Experts of a small language model.
Size: 13 layers, vocabulary 8192, 46.7M parameters.
Experts: 256 experts in each of 12 layers, 32 GeGLU neurons an expert, 8 picks a token.
Training: a variant of Muon for the experts, 412M tokens, 4686 steps.
Below are experts of layer 2 (counted from 0) of a mixture-of-experts language model. Rows are named gate (a neuron's input weights, with its number), up (a neuron's input weights, with its number) and show model dimensions 0-127. Each number is 200 + 40 x the weight over its row's rms, rounded and kept within 0 to 999.
Before each expert's rows: a language model's description of what the expert responds to; "comes after" lists some tokens at least twice as common just before its tokens as in all text. This comes from a sample of Wikipedia text that the model never trained on. Tokens count by the router's weight.

# expert 40
It responds to: Name pieces after initials. Word pieces right after an initial capital H, R, F, N in personal and place names: H-ick-s, H-ake-em, H-id-algo, E-ul-er.
comes after: " H", " R", " F", " N", "H", " M"
gate0,162,228,189,223,222,229,229,260,151,249,249,110,202,197,173,277,223,185,184,174,145,173,175,253,205,188,170,121,183,243,123,252,224,250,238,128,182,262,194,218,183,216,214,156,239,202,182,200,229,223,173,242,198,184,253,225,204,216,239,201,178,238,157,179,234,263,246,278,219,156,224,189,189,147,79,132,204,175,177,201,197,215,186,217,177,161,265,219,149,249,202,207,97,186,230,214,250,233,207,151,173,236,202,147,181,248,142,238,213,209,219,200,199,132,200,133,230,175,174,164,231,234,180,196,248,185,83,221
up0,217,176,214,208,216,153,203,141,162,257,184,203,249,221,109,220,163,144,214,190,156,194,172,163,151,245,248,165,229,188,240,185,182,184,230,199,200,233,167,196,201,204,185,238,166,205,193,188,231,186,221,265,187,155,167,189,202,304,210,153,196,160,243,246,235,227,223,290,150,199,165,156,167,195,256,274,272,258,228,209,170,192,106,130,174,295,210,211,210,243,230,152,217,180,222,193,327,153,199,183,220,227,200,190,218,280,170,207,231,181,218,206,171,203,114,210,208,225,252,92,201,163,212,215,260,239,189,228

# expert 19
It responds to: Second syllable after capital. Word pieces right after an initial capital letter, mostly in names, such as R-om-ero, R-uss-ian, Ku-w-atly, Sch-ult-z.
comes after: " R", " P", " H", " G", " M", "R"
gate0,162,208,169,182,205,204,213,159,188,218,121,234,152,194,259,244,304,177,135,207,249,173,149,179,173,215,193,257,212,254,185,237,176,229,134,158,184,158,215,190,192,251,270,201,199,197,179,144,194,225,173,244,203,219,164,177,139,211,231,183,231,145,186,185,162,218,177,178,262,229,219,200,203,175,101,99,228,244,215,206,146,187,238,213,255,284,342,178,250,259,172,181,193,230,137,196,209,268,208,160,257,241,168,252,207,195,202,206,245,233,186,184,186,202,235,245,208,172,218,200,100,219,228,205,246,229,167,223
up0,177,194,184,159,130,225,181,256,221,160,206,250,164,123,219,266,214,197,254,141,264,185,150,277,231,249,186,234,168,151,246,220,192,186,280,176,111,122,188,159,233,162,166,198,191,197,170,215,184,221,214,188,134,155,234,204,244,167,154,167,175,249,210,273,178,205,245,146,188,169,191,224,215,231,143,198,206,201,237,218,220,238,174,196,181,157,187,205,206,181,192,265,140,191,227,209,176,224,166,172,177,154,271,219,197,157,218,195,158,187,200,175,195,219,184,128,164,181,96,212,67,199,221,163,179,182,106,129

# expert 39
It responds to: Section headings and table headers. Words opening section headings and table header cells, such as Results, Episodes, Year, Away, See also, Track listing, History.
comes after: "==", "-", "|", "\n\n", "See", "==="
gate1,207,247,307,197,221,196,167,177,218,206,167,259,243,207,201,188,198,192,317,211,272,283,184,213,244,228,242,156,261,225,170,163,165,252,210,267,248,206,156,207,248,164,190,177,215,218,188,189,123,243,199,122,95,231,212,182,170,195,179,220,214,171,186,257,98,253,133,192,197,208,257,234,135,157,178,267,215,209,238,175,176,220,302,206,202,196,261,150,169,177,220,194,172,193,253,168,176,189,174,275,189,168,160,200,217,189,238,232,195,203,232,228,206,222,284,171,215,239,177,207,230,225,188,200,155,246,174,194
up1,121,205,247,258,125,221,173,157,121,198,130,304,224,179,187,176,150,211,246,130,140,178,122,193,190,284,164,219,220,251,215,169,203,135,203,248,285,179,243,239,253,194,193,182,203,197,180,225,242,203,228,210,269,118,217,204,159,199,219,228,199,210,155,225,202,179,169,226,214,191,191,192,241,238,208,232,149,220,152,207,146,180,133,183,226,170,217,226,224,158,233,146,166,238,189,162,169,182,185,193,220,290,190,230,189,195,170,204,161,153,100,227,139,122,234,156,236,176,262,221,133,231,205,184,234,184,188,205

# expert 17
It responds to: Chinese syllables, table cells. Pieces inside romanized Chinese names after X, Y or Zh (Xiaomi, Xiaoping), plus table pipes and words like million, Central.
comes after: " N", " I", " A", " Y", " X", " T"
gate0,208,200,265,235,184,170,143,202,185,177,213,169,279,220,211,278,232,180,221,199,138,209,160,223,195,227,308,189,208,162,196,176,156,223,214,250,140,181,177,162,244,209,235,164,202,205,250,213,228,223,206,161,267,176,226,228,161,168,201,239,199,203,160,221,135,242,119,212,253,223,238,246,147,231,151,252,223,281,181,212,290,138,165,242,167,180,246,176,235,158,182,162,199,131,203,224,202,166,251,272,255,184,207,238,272,239,212,225,267,146,186,143,224,127,202,238,194,166,239,231,314,231,203,188,173,220,216,193
up0,216,301,165,195,243,174,275,196,125,243,191,147,315,204,150,187,169,278,158,143,183,177,216,252,147,198,166,178,195,155,224,107,207,155,159,176,199,179,175,198,155,185,211,247,175,206,196,195,205,196,206,108,132,164,223,142,291,187,218,288,211,193,175,227,183,241,153,183,192,271,96,186,174,219,161,180,174,233,200,251,191,203,198,219,203,238,193,232,184,210,118,226,177,199,171,219,187,223,170,242,173,206,276,179,222,165,154,202,167,176,222,225,186,249,150,167,210,170,222,204,226,264,184,283,233,196,225,162

# expert 14
It responds to: Single digits in numbers. Digit tokens starting or ending numbers, especially day-of-month digits after month names, such as On May 1, and scores like 6–3.
comes after: " ", ".", "–", " (", "^{", "_{"
gate0,202,179,240,224,210,168,298,213,274,193,112,250,136,182,168,231,224,253,215,177,241,279,148,247,210,162,173,205,166,235,199,249,153,181,153,242,234,157,255,296,236,219,200,200,99,187,221,161,263,180,203,209,209,205,172,242,262,190,191,258,194,188,182,219,272,171,185,184,212,201,214,188,164,204,220,242,181,168,230,185,224,127,206,93,201,164,209,152,243,192,272,221,222,240,133,249,137,207,195,211,154,215,190,155,191,219,191,207,179,284,150,213,176,194,212,217,274,198,266,154,228,193,206,201,225,248,209,114
up0,206,118,200,206,207,174,192,214,196,244,306,253,248,250,206,193,254,233,233,180,254,269,159,219,194,232,202,226,188,145,171,229,197,185,144,219,187,208,225,230,189,223,177,247,135,211,249,214,204,213,202,256,279,268,161,231,241,253,153,228,202,145,155,170,189,189,194,216,193,215,235,191,152,214,64,208,206,212,166,195,271,177,224,183,204,209,270,236,222,265,185,267,220,264,179,215,199,223,167,183,214,178,147,203,249,119,188,225,143,243,247,186,205,185,258,253,254,187,318,207,195,154,201,169,192,234,257,145

# expert 28
It responds to: Digits in numbers. Single digits and small numbers inside numeric data, tables, scores and times, especially 0 after a decimal or minus sign.
comes after: " ", "–", "10", " (", ".", "^{"
gate0,172,195,138,233,129,183,271,176,215,221,218,244,217,203,245,195,226,188,265,199,207,224,157,223,174,188,115,145,209,241,209,259,192,182,173,211,221,197,228,175,171,200,219,175,194,186,200,223,159,171,204,153,210,159,194,289,243,272,236,117,178,197,213,158,297,220,215,187,253,192,248,224,172,267,256,311,165,228,142,210,171,255,253,197,214,225,297,236,258,154,208,137,222,246,252,239,222,226,121,204,195,213,184,194,203,272,200,201,257,220,150,166,188,224,143,269,206,238,158,234,176,241,258,171,258,210,211,216
up0,198,143,155,254,277,117,179,246,176,196,146,245,206,216,233,163,163,143,196,171,223,280,224,204,174,245,215,177,188,240,254,205,285,209,182,137,192,189,205,233,185,136,179,220,202,207,228,190,165,181,186,246,164,130,186,249,185,199,259,166,209,192,154,146,148,194,180,194,137,224,226,206,300,195,154,177,162,242,154,199,255,156,239,220,176,223,252,109,183,230,150,216,175,244,265,206,212,116,227,141,259,185,202,139,196,201,283,169,191,189,281,205,204,186,250,220,260,207,219,218,282,226,190,227,173,150,203,160

# expert 60
It responds to: Foreign name pieces after initials. Second pieces of personal names, mostly South Asian, Japanese or Slavic, after a capital initial, as in N-intama, Y-ash, D-ina.
comes after: " N", " D", " V", " Y", " H", " O"
gate1,169,162,110,160,195,193,211,164,233,145,255,202,228,232,196,203,240,211,180,252,289,133,223,255,192,201,218,159,195,206,207,227,200,190,237,197,166,155,252,222,152,137,226,260,231,190,221,235,150,194,227,177,249,185,231,155,298,233,182,216,280,201,204,190,104,233,241,185,180,280,209,234,205,202,206,154,116,178,195,216,188,251,153,249,248,216,318,285,215,207,115,248,165,172,162,183,224,195,133,240,165,173,182,237,188,167,197,207,256,183,199,169,248,166,216,196,193,201,172,247,215,204,178,279,199,260,197,246
up1,236,218,205,235,194,273,135,183,246,190,225,159,179,118,147,216,154,177,210,192,181,227,210,271,257,197,208,204,243,233,199,252,213,123,157,155,206,175,221,181,208,245,150,198,198,194,207,272,228,183,175,147,176,144,202,243,194,247,184,141,316,217,168,178,168,252,142,176,212,233,153,220,193,225,230,230,241,168,241,158,182,163,227,162,257,188,169,236,137,212,124,149,191,252,220,148,269,237,222,202,115,214,226,208,210,155,193,179,254,218,194,251,214,208,241,241,169,233,167,156,198,264,131,243,269,199,306,183

# expert 50
It responds to: Dashes and punctuation marks. En and em dashes joining words or numbers, such as follow–up and century—was, plus number pieces after $ or <, and marks like ?, !, ...
comes after: " ", ".", "20", " $", "19", " on"
gate0,195,191,156,229,121,233,199,167,253,154,141,245,216,222,174,246,242,186,173,158,216,177,178,215,243,293,263,86,231,160,159,199,222,232,247,169,207,151,239,210,177,250,176,149,160,206,187,151,170,133,256,173,181,224,249,173,152,208,194,208,246,253,206,268,232,225,117,182,170,197,116,173,206,195,207,218,137,204,255,220,259,198,227,179,165,190,156,126,216,186,143,246,230,196,217,160,183,245,206,262,185,204,236,208,155,179,146,225,208,168,166,197,221,256,271,268,208,263,231,107,245,179,239,171,238,210,214,217
up0,205,216,152,169,207,227,217,177,108,246,234,153,113,223,168,147,172,197,252,208,178,148,182,193,205,227,234,228,198,149,201,205,225,148,222,286,296,211,190,146,284,184,228,177,182,204,209,210,146,161,161,220,190,254,145,233,222,103,168,235,165,219,145,174,201,190,190,248,163,153,274,197,109,231,213,267,218,200,192,150,128,215,211,174,180,254,257,213,215,257,235,210,179,240,141,208,220,222,194,146,202,187,210,167,204,204,182,228,266,225,180,181,172,114,209,203,165,174,96,248,161,216,219,165,184,170,279,203